Weights of a small mixture-of-experts language model, trained from scratch on English Wikipedia.
Size: 14 layers, width 640, vocabulary 32000, 194M parameters.
Experts: 48 experts in each of 7 layers, 160 clamped SwiGLU neurons an expert, 4 picks a token, a sigmoid router, a shared expert of 256 neurons.
Training: a variant of Adam for the experts, 1053M tokens.
Below are experts of layer 9 (counted from 0) of a mixture-of-experts language model. Rows are named router (the router's row for the expert) and show model dimensions 0-159. Each number is 128 + 32 x the weight over its row's rms, rounded and kept within 0 to 255.
After each expert's rows: "gets" lists some tokens that make up at least twice as much of what it gets as of all text. This comes from a sample of Wikipedia text that the model never trained on. Tokens count by the router's weight.

# expert 42
router [ 91  95  92 105 144 207 129 127 168 129 132 117 109 159  91 100 154 153 143 129  46 132  90  84  81 138 162 117 134 105 143 110 174 131  95  78  87 113  87  75  89 121 194  59  88 109 101 110 115 152 132 179  99  89 149 112 139  90 124 163 148 145 158 116 126 152 198  77 130 166 106  94 201 100 142  82 123 125 100 188 120 145 117 140  90 131 154  93 166  79 153 147 143  10  98 166  98 131 138 131 107 166 142 113 172 109 126 107  91 134 106  89  80 168 122 102 173 197 122 158 129  82 121 104 138  96 167 121 124 140 139 166 112  12 132 138 134 161  77 139  95 102 123 162 189 100 169 123 153 133  70 112 168  88 181 168  79 111 184  96]
gets: " a", " is", " an", " =", " /", " one"

# expert 45
router [105 105 128 135 118 159  94 120 152 166 154 130 158 176 114 116 122 139 175  99 102  82 126 126 126  85 147 128 152 124 109  72 164 158 179 158 104 120 124 155 107  92 204 131 121 126 138 156 113 129 166 159 121 107 117 156 154  63 123  90 145 149 135  83  98 151 145  81 180 143  49  83  84  97 122 137 136 140 184 124 112  90  86 140  80  87  91  72 172 141 165 150 160 134 150 136 123 177 149  89 148 125 172  62 161  70  88 139 128 128  95 105 143 168 116 103 174 136 136 161 125 169 106 153 128  69 126  55 156 156  84 149  70 127 104 168 105 129 148 159 135 120 108 157 168  55 205 105  98 122 130  99 154 120 156 114 109 102 135 137]
gets: " and", ",", " the", " with", " on", " or"

# expert 30
router [113 149  75 105 203 141 148 120 138 106 124 184 103 125  68  51 168 181 162 157 114  85 111 185 118 110 118 124 124 132 163  89  95 104 163 120  87  70 172 113 107 118 145  78 161 136 112  72 108 152 137  99 151 139 131 128 145  98 172 189  87 143 119 131 146 145 222 100 114 118 122 109 106  87 198 120 124 158 182 115 135 111 123 147 125  90 108 118 142 125 144 165 129  67 103 134 102 140 122 150 161 132 151 100 127 116  61 154 105 117 113 213  79 148 118  83 146 193 146 128 109 156  99 155 156 129 134 142 144  82 128 173 127  99 120  97 115 185 110 214 136 109 138 191 151  94 146  93  67 139 173  98 161 106  94 105  36 120  82 107]
gets: "s", " |", "d", "th", "t", "=="

# expert 17
router [ 52 153 120 137  93 230  84 124 180 165  81 136  86 125 153 118 126 137 109 165  68 113  98  40 165 127 176 104 158  92 154 152 201 192 164 130 179 111  90 163 153 126 101 125 111 150 147 121 104 154 167 197 103 149 151 148 144  68 154 142 121 151 131 138 174 183 214 124 128 134 137  87 164  96 117 100  84 156 142 159 134 107 105 134  71 142 143  70 195 118 115 185 160  55 131  73 101 177 111  91 124 153 131  65 129 117  80 153 130  74 150 134 138 150 113 103  95 184 117 163 138 135 141 145 149  91 165 114 184 105 167 163 107 128 146 148 127 140 116 155 138  94 124 195  87  98 152  74 152 136 118  70 161 112 119 183 107 117 166 105]
gets: " as", " was", " (", " to", " not", " became"

# expert 11
router [128 122  63 131 202 135 115  93 156 111 135 125 146 149 116  89 113 155 182 120 147 108 111  51 146 159  96  85 118  66 131 105 160 173 150 132  72 141  88 111 142 158 197 126  87 134 169 120 117 156 135 182 136 102 129 165  94 115 168  83 129  71 138  98 107 163 192  96 156 156 137 101 171 121 169 134 104 160 144 180 106  76  79  71  89 103 147  80 163 102 136 137 162  93 125  77 151 190 135 141 157 129 126 112  94  94  94 151 149  75  82 109  83 119  73 152  93 178 135 182 136  89 123 163 133 106 121 156 137 152 131 119  97 135  98 161 135 107  84 159 119 134 110 155 112  66 203 140 150 120 163 102 155  88 103 154  42 144  88 147]
gets: " |", "N", " (", " 0", ";", " 1"

# expert 22
router [148 160 124 110 139 109 106 114  88  97 126 144 126 157 100  91 119 202 106 117 149 118  88 124  89 147  77 105 101  96 113  69 142 115 169 129 150  81 130 175 145 116 146 106 124 190  83 119 145 140 144 134  75 119 131 135 136 149 163 124 146 150 144 123 147 176 206 105 123 133 153 120 183 126  70  70 116 127 155 124  70 111 124 113 100 115  87  98 143  82 174 143 146 129 125 118 155 164 143 102 162 125 178  75 165 106 120 149 102 105 125 120 126 165 119 126 165 151 123 101 120 141 113 128  97 100 121  95 143 145 102  98  42 111 105 148 100  81  75 164 118  76 118 163 113  58 179 111 138 144 193  90 185 140 174 140 119 154 146 119]
gets: "\n", " and", " ", "===", " are", " were"

# expert 37
router [100  82  70 132 155 139 152 122 145  55 124  91  99 149  88 133 114 204 124  96 149  92 153 158 125 134 109  67 168 125 142  59 135 123 167  88 105  66 127 140 174 115 119 132 115 169  98 108 136 151 119 140 144 116 113 164 121 104 170 110  78 163 144 171 129 109 179  84 119 165 135 104 139 147 159  80 109 167 165 164 100 179 116 141 128 146  80  77 190 147 128 128 147 139 199 138 137 108 144  69 186 138 110 106 145  99 148 164  82  83 140 131  94  92 117 101  97 160 138 162 107 112 163 185 131 134 126  61 141 131 129 128 163  72 103 186 142 130 114 159 133 112 153 176 165 135 172 131 178 104 117 139 113 155  75 158  81  94 127  56]
gets: "s", ")", "es", "ing", " up", "\""

# expert 40
router [119 107  89 145 148 164 116 117 134 123 137 152 142 124 123  99 153 149 103 196  94  83 137  55 125 137 144  77 101  89  73 120 119 142 190 126 142 115  87 159 146 118 109  89  50 177  86 103 112 138 108 177 122 118 130 183 161  83 179 118 109 164 103 131 101 149 221 154 130 141  94 139 142 136 139  99  65  82 121 113 125  27  97 102 115 140 122  84 101  95 124 140 143 114 170 153  96  95 141 114 126  92 138 120  91  80 116 159 113 100 111  98  81 135  68 115  93 143 149 128  97 136 113 173 196 136 171 144 160 156 134 116  78  90 109 200 102 142 104 158 185 112 119  98 223  56 119  80 150 126 134  65  97 132 115 109  41  68 140 107]
gets: "\n", " (", "==", " \"", " ==", "==="

# expert 35
router [107 110  93 187 136 173  84 108 124 209 165 117 150 139 155 144 151 149 187 103  83 158 107 118  83  96  78  98 134  83 170 140 156 142 127  78 189 118 120  96 127 106 120 110 102 133 109 114 109 187 111 102 123  96 150 167 144  77 168 128 122 110 165 145 120 106 214  84 167 133 124  96 112 163 128 150 132 137 174 146  94  98 113 177  94 153 127  81 132 137 150 170 182 123 140 104 129 137 119 129 158 138 117  79 160  79 107 118 113 150  82 142  39 184  57  69 151 117  70 169 112 107 105  79 156 155 107 165 157 121 164 174 102  90  75 152 150  89 162 141 103  72 128  96 152 145 158  91 119 143 184  80 127 121 127  82 175 101 193 118]
gets: " ", "\n", " 0", " —", " is", " was"

# expert 47
router [149 136 100 129 152 169 139 165 143 119 150 140 119 115 135 117 130 122  99 163 134 183  90  64 157  97 127 115 119  68 147  76 129 142 149  89 119 128 118 118 173  72 153  93  44 156  50  81  98 184 157 163 132 131  98 152 140  78 118 131 155 163 159 104 120 126 212  47 136 174  80  94 134 137 125 137 120 181 161 146 124  59 129 168 124  88 113 112 114 145 162 129 135  89 147  84 107 137 120  90 133 159 163 114 138  96 106 161 110 110 137 146 140  83  90 194  75 164 120 155 116 143  71 133 164 143 146  81 145 198 135 106 116 109  95 145 147 141 137 151 118  69 131 135 119 190 141 121 121 145 108 121 106 152 152 180 109 108 148 100]
gets: "-", "'", " ", "–", "/", " \""

# expert 34
router [140 137  88 137 131 183 109 115 151 144 130 148 111 167 138  72 109 138 102 134  46  79 177  88  95 107 149 131 109  92 132 116 202 127 212  88 201 126  97 116 168 100 182  98  59 125  92 114 119 160 105 119 137 110 122 141 138 120 136 127 112 163 163 126 102 172 180  75 151 135 148 137 130 164 165 111  71 143  99 100  99 157 103 149 142 123 111 102 160 144 140 132 134 127 103 115 150 122 158 139 188 155 109 109 160  95  68 148 128 135 155 136 108 112  29 125 149 150 142 136  75 163 144 145 152  77 180 145 160 177 138 178 164 155 103 144 191 107 120 165 128 108 153 166 109  95 182 123 134 132 119  76 152 133 114 212 117 147 169 136]
gets: ":", "th", " World", " League", " University", " three"

# expert 5
router [169  90 141 120 186 182 157 145 140 107 141 151 114 168 139 105 158 182 166 138  93  99 139  78 158  78  76 140 178 119  98  98 178 159 179 117 179  85 116 135 150 124 111  91 131 147 102 165  78 122 150 155  91  84  84 134 197  64 172  83 193 155 162 159 120 143 193  87 131 109 116  82 150 124 109 113 122 156 114 168 174 140 114 109  96 125 118  89 113 103 126 112 139 103 147 115 140 170 128 139 151 150 147 100 137 129  59 152 143  91 107 128 112  93 124  85  75 179  93 109 125 129 136 128 130 142  91 116 114 192  97 151 117 137  86 152 135 111 154 143 133  70 133 123 174 130 153 107 122  76 181 109 141 114 179 169  93  85 156  93]
gets: "|", ":", " at", ")", " from", " m"

# expert 46
router [ 87 130  82  99 170 120 105 185 134 163 167 128 117 134  91  77  93 143 142 129  92 115 157 150 139 126 133  71 148  90 124 154 159 156 166  93  84 111 117 100 155  93 139  70 102 142 113  94 113 136 133 105  87 138 121 116 106 141 160 156 134 133 135 135  91 175 220 102 128 149 122 123 104  73 151 109 102 116 132 122 130 168  92 138  75 133 126  53 142  32 137  95 182 120 177 192 148 166 173 101 177 116 119 116 119  97  94 126  87 140 128 166  95 154 120 155 185 120 124 140  94 100  74 108  70  58 106 100 155 169 147 105 163 124 161 138 124  86 125 170  97 108 130 184 157 150 143 112 140  86 154 118 139 118 187 150 103  82 172 141]
gets: "==", "\n", " had", " has", " have", " known"

# expert 7
router [106 105 117 110 159 152  86 152 142 167 171 147 114 113 109  61 150 162 150 179 126  56 119 143 110 115 130 129 176 143 148 107 206 191 103 118 157 123 129 115 152  88 148  86  82 190 132 153 155 146 137  97 146  88 139 179 138 108 136 139  90 142 160 126  64 147 140 119 151 136 126  75 123 125  93  90 121 132 118 111 108 171 109 163 105 144 150  96 159 119 196 155 114 132 162 104  97 174 155 107 176 142 107  84 166 131 130 154 131 139  72 201 123 134  90 116  37 138 132 140  91 111 128 148 140  90 174  89 127 135 126 119 113 146 105 170 127 176 142 166 128 128 129 151 147 117 186  80 122 108  98 124 154 149 108 156  65 133 172 104]
gets: " of", " for", " in", " to", " on", "ing"

# expert 24
router [ 57 163 104 158 144 158 121 137 204 144  97 144 106 131  79 125 114 137 132 128 125 112 134  89 121  85 112 104 107 124 164  94 157 140 164 140 133 113  88 157 145 133 126  76 140 155  73 131 143 167  89  69 119 154 143 148 171 131 191  77  95 109 195 108 129 155 198 108 152  79 102 158 144  87 125 116 155 116 156 130 102 107 102 130  94  94 124  90 125  74 136 160 153 113  82 127 129 176 147 122 134 153 141 126 212 157  83  81 131 162 108 203  55 139 109 132 139 201 111 163  93 123 147 134 147  46 131 132 130 156  98 156 162  97 109 177 136 177 103 101 134  59 132 153 108 111 197 110 109 106 164 121 138 132 144 115 129 119 165 136]
gets: " by", ":", " /", " under", "ed", ")"

# expert 8
router [121  68 122 126 158 135  63 150 135 140 157 127 103 137 125  81  85 185 110 166 124 134  99  84  76 154 146  91  57 150  83 119 206 136 104  59 105  83  60  93 137 117 133 104  68 146 133 121 111 193 113 122 143  81 133 140 173  50 143 110 109 110 152 123 185 173 180 154 117 162 113  83 112 122 147  91 116 176 115 104 133 120 157 120 146 127 107 113 111  71 147 150 160  70 155  63 128 134 112 107 133 125 167  72 171 175  97 154 105 127  96  65 104 137 117 109 139 181  92 186 122  69  63 137 113 121 156  67 117 160 159 160 135 111  77 153 158 138  81 104 133 111 143 121 177  57 206 160  95 135  93  72 139 106 189 177 140  89 125 136]
gets: "\n", " a", " high", " small", " large", "year"

# expert 20
router [ 97 107  31 134 196 181  78 135 160 136 181 171 114 144  85  70 121 153 127 146 114 127 104 105 124 133 151 114 132 104 154 102 195 145 176 118 104  84 147 143 149 136 114 101 122 150 142  70 142 144  95  89  89 115 115 171 169 109 151 102 160 167  88 103  86 164 140 139 162 148 154 107 116  71 156 136  44 169 108 167 101 171 132 138  85  96 153 113 203  93 189 120 149 126 137 135  74 161 133  91 228 106 127  99 179 108  72 128 111 109 119 118  48 183 137 130 140 121 130 167  92 164 164 120 190 128 158  70 158 142  90 155  81 100 115 129 169  99  83 196  92 129 130 133 118  77 200 118 128  92 125 118 152  98 156 127 130  84 180  54]
gets: " his", "'", "s", " of", " the", " and"

# expert 16
router [101 118 135  84 134 145 126  98  90 113 137 112  66 198 110  69 152 164  82 111 133 112  98  74 182 103 118  83 116 100 200 145 153 161 229 107 113  94 125  95 125 106 153  96 118 130  92 104 118 163 195 100 105 139 135 168 177 127 136 124 156 149 157 107  66 143 228 123 129 112 105  79 137  92  59 115  90 145 126 156  88  39 114 157 133  92 153 120 155  86 143 193 170 100 151 140 104 132 140 141 145 153 142 134 143 102  72 171  92 114 151 146  64 149  97  99  74 100 163 102 102 207 120 140  83  99 105 165 175 173 144 184  77  56 119 127 138 132  98 154 112  91 119 187 114 119 137 123  39 131  97 102 162 101 149 154 123  95 113 116]
gets: " ", "'", ".", " in", " University", " he"

# expert 14
router [133 121 140 178 169 120 112 161 138  99 134 146 111 167 138  96 150 124 125  95 130 118 104  91 124 110  97  54 157 110 132 123 139 175 164 126 198  91  92  97 137 117 138 109 108 184 104  84  92 130  96 156 110 135 158 130 150 111 138 135 116 143 158 137  87 142 183 124 163 158 100 127 125 114 138 150  73 109 151 168 140 140 123 148 118 113 141  99 182  84 131 119 108 100 162  95 134 131 166 134 199  73 140  64  89  77  96 171 100 151 128  97 119 108 120  72 120 176 139 166  94 164 122 142 132 121 132 125 144 176 155 132 105  72 117 180 138 107 165 180 123  73  78 201 158  47 144 129 117 114 126  80 118 136  90 155  99 127 157 118]
gets: " 1", " 2", " 0", " 3", " 4", " 6"

# expert 12
router [ 96 118  96 122 140 135 126 110 134 152 141 144 131 134 134  93 147 159 111  88 118 114 148 107  86 117 134 118 212 118 150 126 207 133 160 142 161 113  89 133 159 149 146 119 122 121 101 100  58 144 168 161 116 104 158 173 118 121 163 132 112 171 129 144  97 179 173 142 141 214 115  69 142 116 152  44 166 116 133 141 113 132  89 109 108 122 137 135 195 103 130 136  93 125 177  93 115 144 131 106 178 121 171 109 100 125 107 161 124 147 178  85  80 152  93 118  56 154 131 160  91 152 115 134 121 131 158  49 185  67 146 112 139  28 170 178 148 152 117 163  91 108 122 172 148 149 154 115 157 121 115 113 117 134 132 132 114  50 177  61]
gets: " he", " it", " He", " which", " It", " that"

# expert 13
router [ 85 106 109  93 147 159  73 120 119 111  91 151  76  72 135  98 118 141 148 172  99 123  96  58 101  87 138 114 163  95 100 100 141 155 161 105 149 136 121 153 103 102 141 113  88 182  82 145 117 158 159 186  83  93 124 188 169  83 113 158 109 170 111 130 138 189 180  72 125 129 179 107 157 119 117 141 126 153  60 123 142  78  96 147 107  80 122  93 158  69 156 145 129 104 156 128 121 202 153  86 145 180 151  74 148 106  96 112 125 116 109 223  95 161 120 131 101 223 121  96 131  91 111  90 109 125 139  83 143 139 139 132 102 147 152 128 156 152 120 198 107  95  73 162 133 101 167 100 113 141  81 100 125 112 121 182  84  91 136  89]
gets: ",", ".", " that", " where", " In", " when"

# expert 29
router [ 91 122  76 100 135 144 101 126 147 130 174 127 115 164 124  82 105 195 125 132 123 126 169 143  95 128 155  80 175  61 160 106 128 138 159 118  82  83  75 162 153  86 127 121  88 128  97  92 118 192 130 141 180 108 134 187 123  88 152 127 104 133 151 120  82 170 166 141 169 118 109 113 166 143 116 120  92 177 166 163 128  69  76 151 110  96 108 111 190  88 151 143 138  89 134 124 175 181 162  87 126 119 142  98 146 110  84 145 117 108 106 147 121 172 120 151 108 113 165 152 128 155 148 132 148  85 161  68 145 184 128 167  83 156 133 196  97 171 105 148 134 134 103 141 110 129 188 151  98 145  86 117 144 112 147 157 140 116 185 116]
gets: " |", " \"", "-", ":", ".", "|"

# expert 25
router [106 147 104  94 122 139 109 177 161  86 137 139 111 134  58  52 130 124 113 207  95 109 150  55 101 112 127 142 184 100 123  87 172 137 168  97 195 108  85 155 124  69 128 155 119 134 128  82 114 135 134 112  86  83 156 152 135  89 158 159 139 130 128 144  82 182 144 116 145 130 116  96 168  94 116 114  83 138 159 190 163  23 130 115 121 158 106 111 118  90 156 150 126 149 144 134 132 174 130  90 178 117 139  85 131 108  92 136  81 145  69 157  69 125  93  92 123 144 158  98  85 136 140 131 128 109 113 117 149 175 152 182  99 147 150 184 107 165 107 182 142 121 136 145 107  57 175 117 135  75 142 139 126 127 131 184  89 128 164  84]
gets: ".", " in", " In", "In", " on", "=="

# expert 41
router [123  97 120 121 163 164  97 159 158 149 117 166 143 160  69  79 165 191 134 154 161 128 104 134  86  96 104  86 175 102 145 109 143 112 147  92 142  92 110 131 132  70 102 119 158 132  94  78 106 150 116  95  67  91 222 127 140  95 107 125 104 132 162 101 116 163 202 103 160 128  82  96 139 137 134 102 103 175  96  96  72 153 108 148 115 117 136  47 153  82 156  97 130 133 172 150 116 139 148 100  96 158 167 100 168  65  93 107 108  73 132 115 105 118  66 129 133 170 155  89 117 171 133 152 150  94  74 114 138 153 100 148 100 104  86 148 150 166  89 190 128  92 113 136 141 104 138 107 107 130 160 166 199 106 151 128 123 111 156 147]
gets: " of", " ", " de", " in", " a", " and"

# expert 1
router [120  78 125 121 157  87 116 159 129 100 137 179 137 143 172 123 145 157 128 118 105  63  98 101  51 122 109  89  95  71 145 138 190 125 205  77 148 121 105 121 198 100 206 151 128 126 137  92  61 150 131 142 141  45 115 123 151 117 183 137 110 122 108 110 107 119 190  79 137 175  98 112 107  99  86 124 102  91 154 164 143  52 161 136 130 119 155  81 156 131 165 135 159 142 108  81  83 150 147 106 184 129  64  67 178 134  88 173 148 152 117 139  60 165  63  95 136 159 132 152 145 117 105 161 118  68 171 149 111  48 159 102 111 109 119 128 165 174 184 147  85  74  87 156 102 113 172 106 113 106 124 159 163  99 175 128 151  99 144  99]
gets: "a", "e", " A", "o", " E", "E"

# expert 26
router [144 118  83 181 163  99 101  99  89 181 176 155  82 113  80  92 147  80 112 135  88 172 109 115 148 118 101 124 124 135 106  95 154 147 165 130  59 154 111 146 159  99 161 164  96 145 123 142  99 165 130 181 119 115 146 129 162 112 122 107 116 163 116 109 111 130 205  90  97 138 133  95  84 116 196 126  67 121 162 161 173  52 124 160 117 118 124  90 161  87 124 106 176 114 161 118 141 163 159 143 159 103 140  95 180 103 105 139 128 133 103  94  93 172  67 129 129 153 134 187 102 153 125 128 165  98 210 102 150 146 131 105 134  64  63 160 121 137 106 181 119  62 164 123 163  71 142 144 125 119 111 141 168 101 112 101 108 140 163  81]
gets: "\n", " |", " ", ")", " co", " based"

# expert 31
router [134 114 147  94 134 134  97 168 114  87 164 126  86 167 134 119  99 158 126 191  95 156 133  70 106 110 105 133  44 142 158 129 155 124 142  85  68  98  94 178 115 105  72  97  92 126 129 104  81 184 113 105 185 161 162 167 129  89 162 106  55 142 161 149 132 169 190 142 160 139 119  65 169 126 142 158  95 140 147 146 114  66 147 153 100 168 119 125 182  73 138 100 172 114 164 138 146 148 142 126 176 106 116  97 151  62 127 136 104  93 112 177 102 165 116  67 148 144 108 178  93 137 152 134 151 124  95 133 135 157 121 145 118 102 133 139 107 104 137 163 113  88 116 133 150 156 140 164 111 128 188 122 116 116 106 138 111  97 141 125]
gets: "-", " |", "|", "==", ";", " -"

# expert 3
router [ 85 166 100 151 153 156 125  99 159 143  93 165 132 114 114  96 107 136 121 166  41  88 143 113 117 128 104  98 129 103 177 101 192 171 133  81 166 120  89  59 145  83 171 152 167 129 107 140 147 152 123 132  74 127 128 187 143  55 135  69 128 145 119  89  82 177 170 113 148 157 116 110  97  98 170 125  98 118  76 108 116 168  91 147 105 142 125  83 162 101 154 153 112  47 138 140  92 162 141 140 166 120 170 120 160 165 104  79 119 122  97 159 106 118  57  84 154 175 125 169 103 166 126 168 125 126 229  82 177 155 103 216 100  86 110 157 127 159 115 175  98 106 113 165 125  88 183 104 146 126 132 130 145 115  96 201  99 108 156  87]
gets: " the", " of", " in", " at", " from", " years"

# expert 9
router [136 148 107 118 132 164 113 175 118 135 182 114 104 132 109 127  89 181 152 159  92 137 115 130 154 153 166  96 115 119 142 105 156 141 190  98 122  51  83 166 116 129 142  96 111 131 107 119 108 143 140 142  81 114 148 149 133 113 152  94  61 125 154 153 203 135 207  92  96 193 123 104 136 131 124 157 143 175 173 153 111  67 109 163 127 103 140  62 150 126 154 128 213 142 121 107 150 194 196 159 149 105 134  84 113  62 100 133 140 113 152  77  83 146 101 121 138 109 166 130  90 130 129 137 133  69  99 130 135 153 116 136 112 116 122 175 118 159 109 139  98 102 141 128 144  78 220 161 147 121 139 107 208 116 175 144  88 122 155 110]
gets: " |", ";", " (", ")", " information", "\""

# expert 27
router [138 145  93 142 165 123 124 106 153 166 167 160 139 151 138 112 168 189  97 113 161 130 139 118  89  88  88  89 141 123  91 126 176 155 153 125  67 115 148 117 146 106 127 176 134 177 115  85 137 153  93 126 102  98 190 194 144  90 147 148  95 190 117  97 131 145 122 124 114 175 139  66  94 105 134  62 115 125  93 145 120  21 143 131  82 124 151 105 152 104 137 106 161 136 152 147 126 155 152 122 174 142 161 116 126  93  94 129 133 126  94 162  77 138 122 137 225 115 138 183 128 158 172 119 130 131 151  45 130 157 139 179 102 131 143 161 131 127  94 179  63 105 100 146 177 120 178 184 122  96 136 132 187 117 170 150 131 108 166 149]
gets: " the", " The", "The", " its", " his", " their"

# expert 36
router [142  86  91 159 145 197 149 160 145 169 130 176 105 141 134 140 125 141 138 118 109 126  88  28 145 107  86 106 121 122 164  79 185 153 132  82 138 114 112 116 165  72 177  62  94 149 118 105 149 133 142 232  86  86 122 135 127 144 110 136 116 161 102 134  89 117 190  89 152 163 126 104 131  88  94 130  65 137 162 129  88  64 120 149 139 134  79  91 152 121 180 115  98 102 137 107 111 122 206  71 154 181 142 120 125 105 140 183 132 140  80 216 145 140 117 105 128 172 176 149 106 139  71 122 152 118 108 143  75 194 187  86 138  98 109 242 158 183 122 128  87  80  56 111 108 129 169 176  98  85 114  64 132 126 140 136 150  98 158  99]
gets: "-", " \"", "'", "c", " The", "/"

# expert 23
router [113 141  83 107  94 168 110 187  83 132 145 160 107 122  81  77 120 105 135  86 103 159 136  54 112 150 146 118 149  96  65 135 141 172 190 131 144 128 115  99  88 138 137 100  65 120  92 105 162 190 144 209 126 102 130 130 202 117 122 157 160 182 132 118  97 193 242 140 108 126 103 116 179 108  93  96 113 157 139 145  94 134 161 155 135 132 156 128 137 114 122 146 154 132 116 144 125 149 191 101 154  96 119  83 154  80 103 166 148  93 131 144  64 138 122 115 127 142 139 141 121 142 134 144 117 104 131 132 133 185 148 183 126  85 132 181 104 127 134 153 126  87 126 153 135  37 153 128  94 122 164  64 144 128 135 117 105 112 148  88]
gets: ",", " was", " is", " (", " were", " be"

# expert 18
router [122 107 121 103 196 155  96  81 130 129 121 147 113 141 150 109 107 161 121 155  89 145  80 100 134  87  93 116 147 140 148  36 179 139 198 132 131  91  98  99 144 120 162  82  98  74  99  88 129 182 142 125  88 120 133 169 153  98 178 135 135 164 174  85 131 122 169  86 190 147 120  97  76 141 125 144 119 148 120 139 143 171 126 114 114 162 102 130 127 122 120 161 118  84 155 120 107 147 141 164 149 141 134 123 121 119  88 159 130 146 110 130  90 121 130 160 106 172 129 151  76 151 140 178 168  75 101  75 159 134 137 115 131 108 149 171 134 168 100 151 124  67 146 148 166  85 197 136 141 107 114 153 153 134 129 108  84  80 166 108]
gets: " to", "ed", " can", " one", " would", " may"

# expert 32
router [146 159  79  85 175 137 110 149 110 122 200 143 136 128  91  51 144 160 133 119 133 131 148 108  59 121 124  58 118  89 167 109 154 112 106 138 182 136  64 151 129 127  77 114 153 172 127 114  80 156  92 152  69 153 164 163 133 119 162 129 101 175 105  58 122 161 124  94 174 121 103  81  85 136 128  74 108 170 119 148 133  72 102 128 108  90 103  96 111 130 170 156 144  88 194 118 142 162 189 114 164 125 156 117 111  66  92 138 109 104 170  95  67 158 131 142 167 184 142 148  98 135 125 151 132 119 195  72 152 173 157 159 139 161 104 208 141 162 161 140 156 108 108 127 165 103 166 144  75 139  81 123 123 143 109 165 130 117 150 137]
gets: ".", " a", "\n", " an", " The", "\"."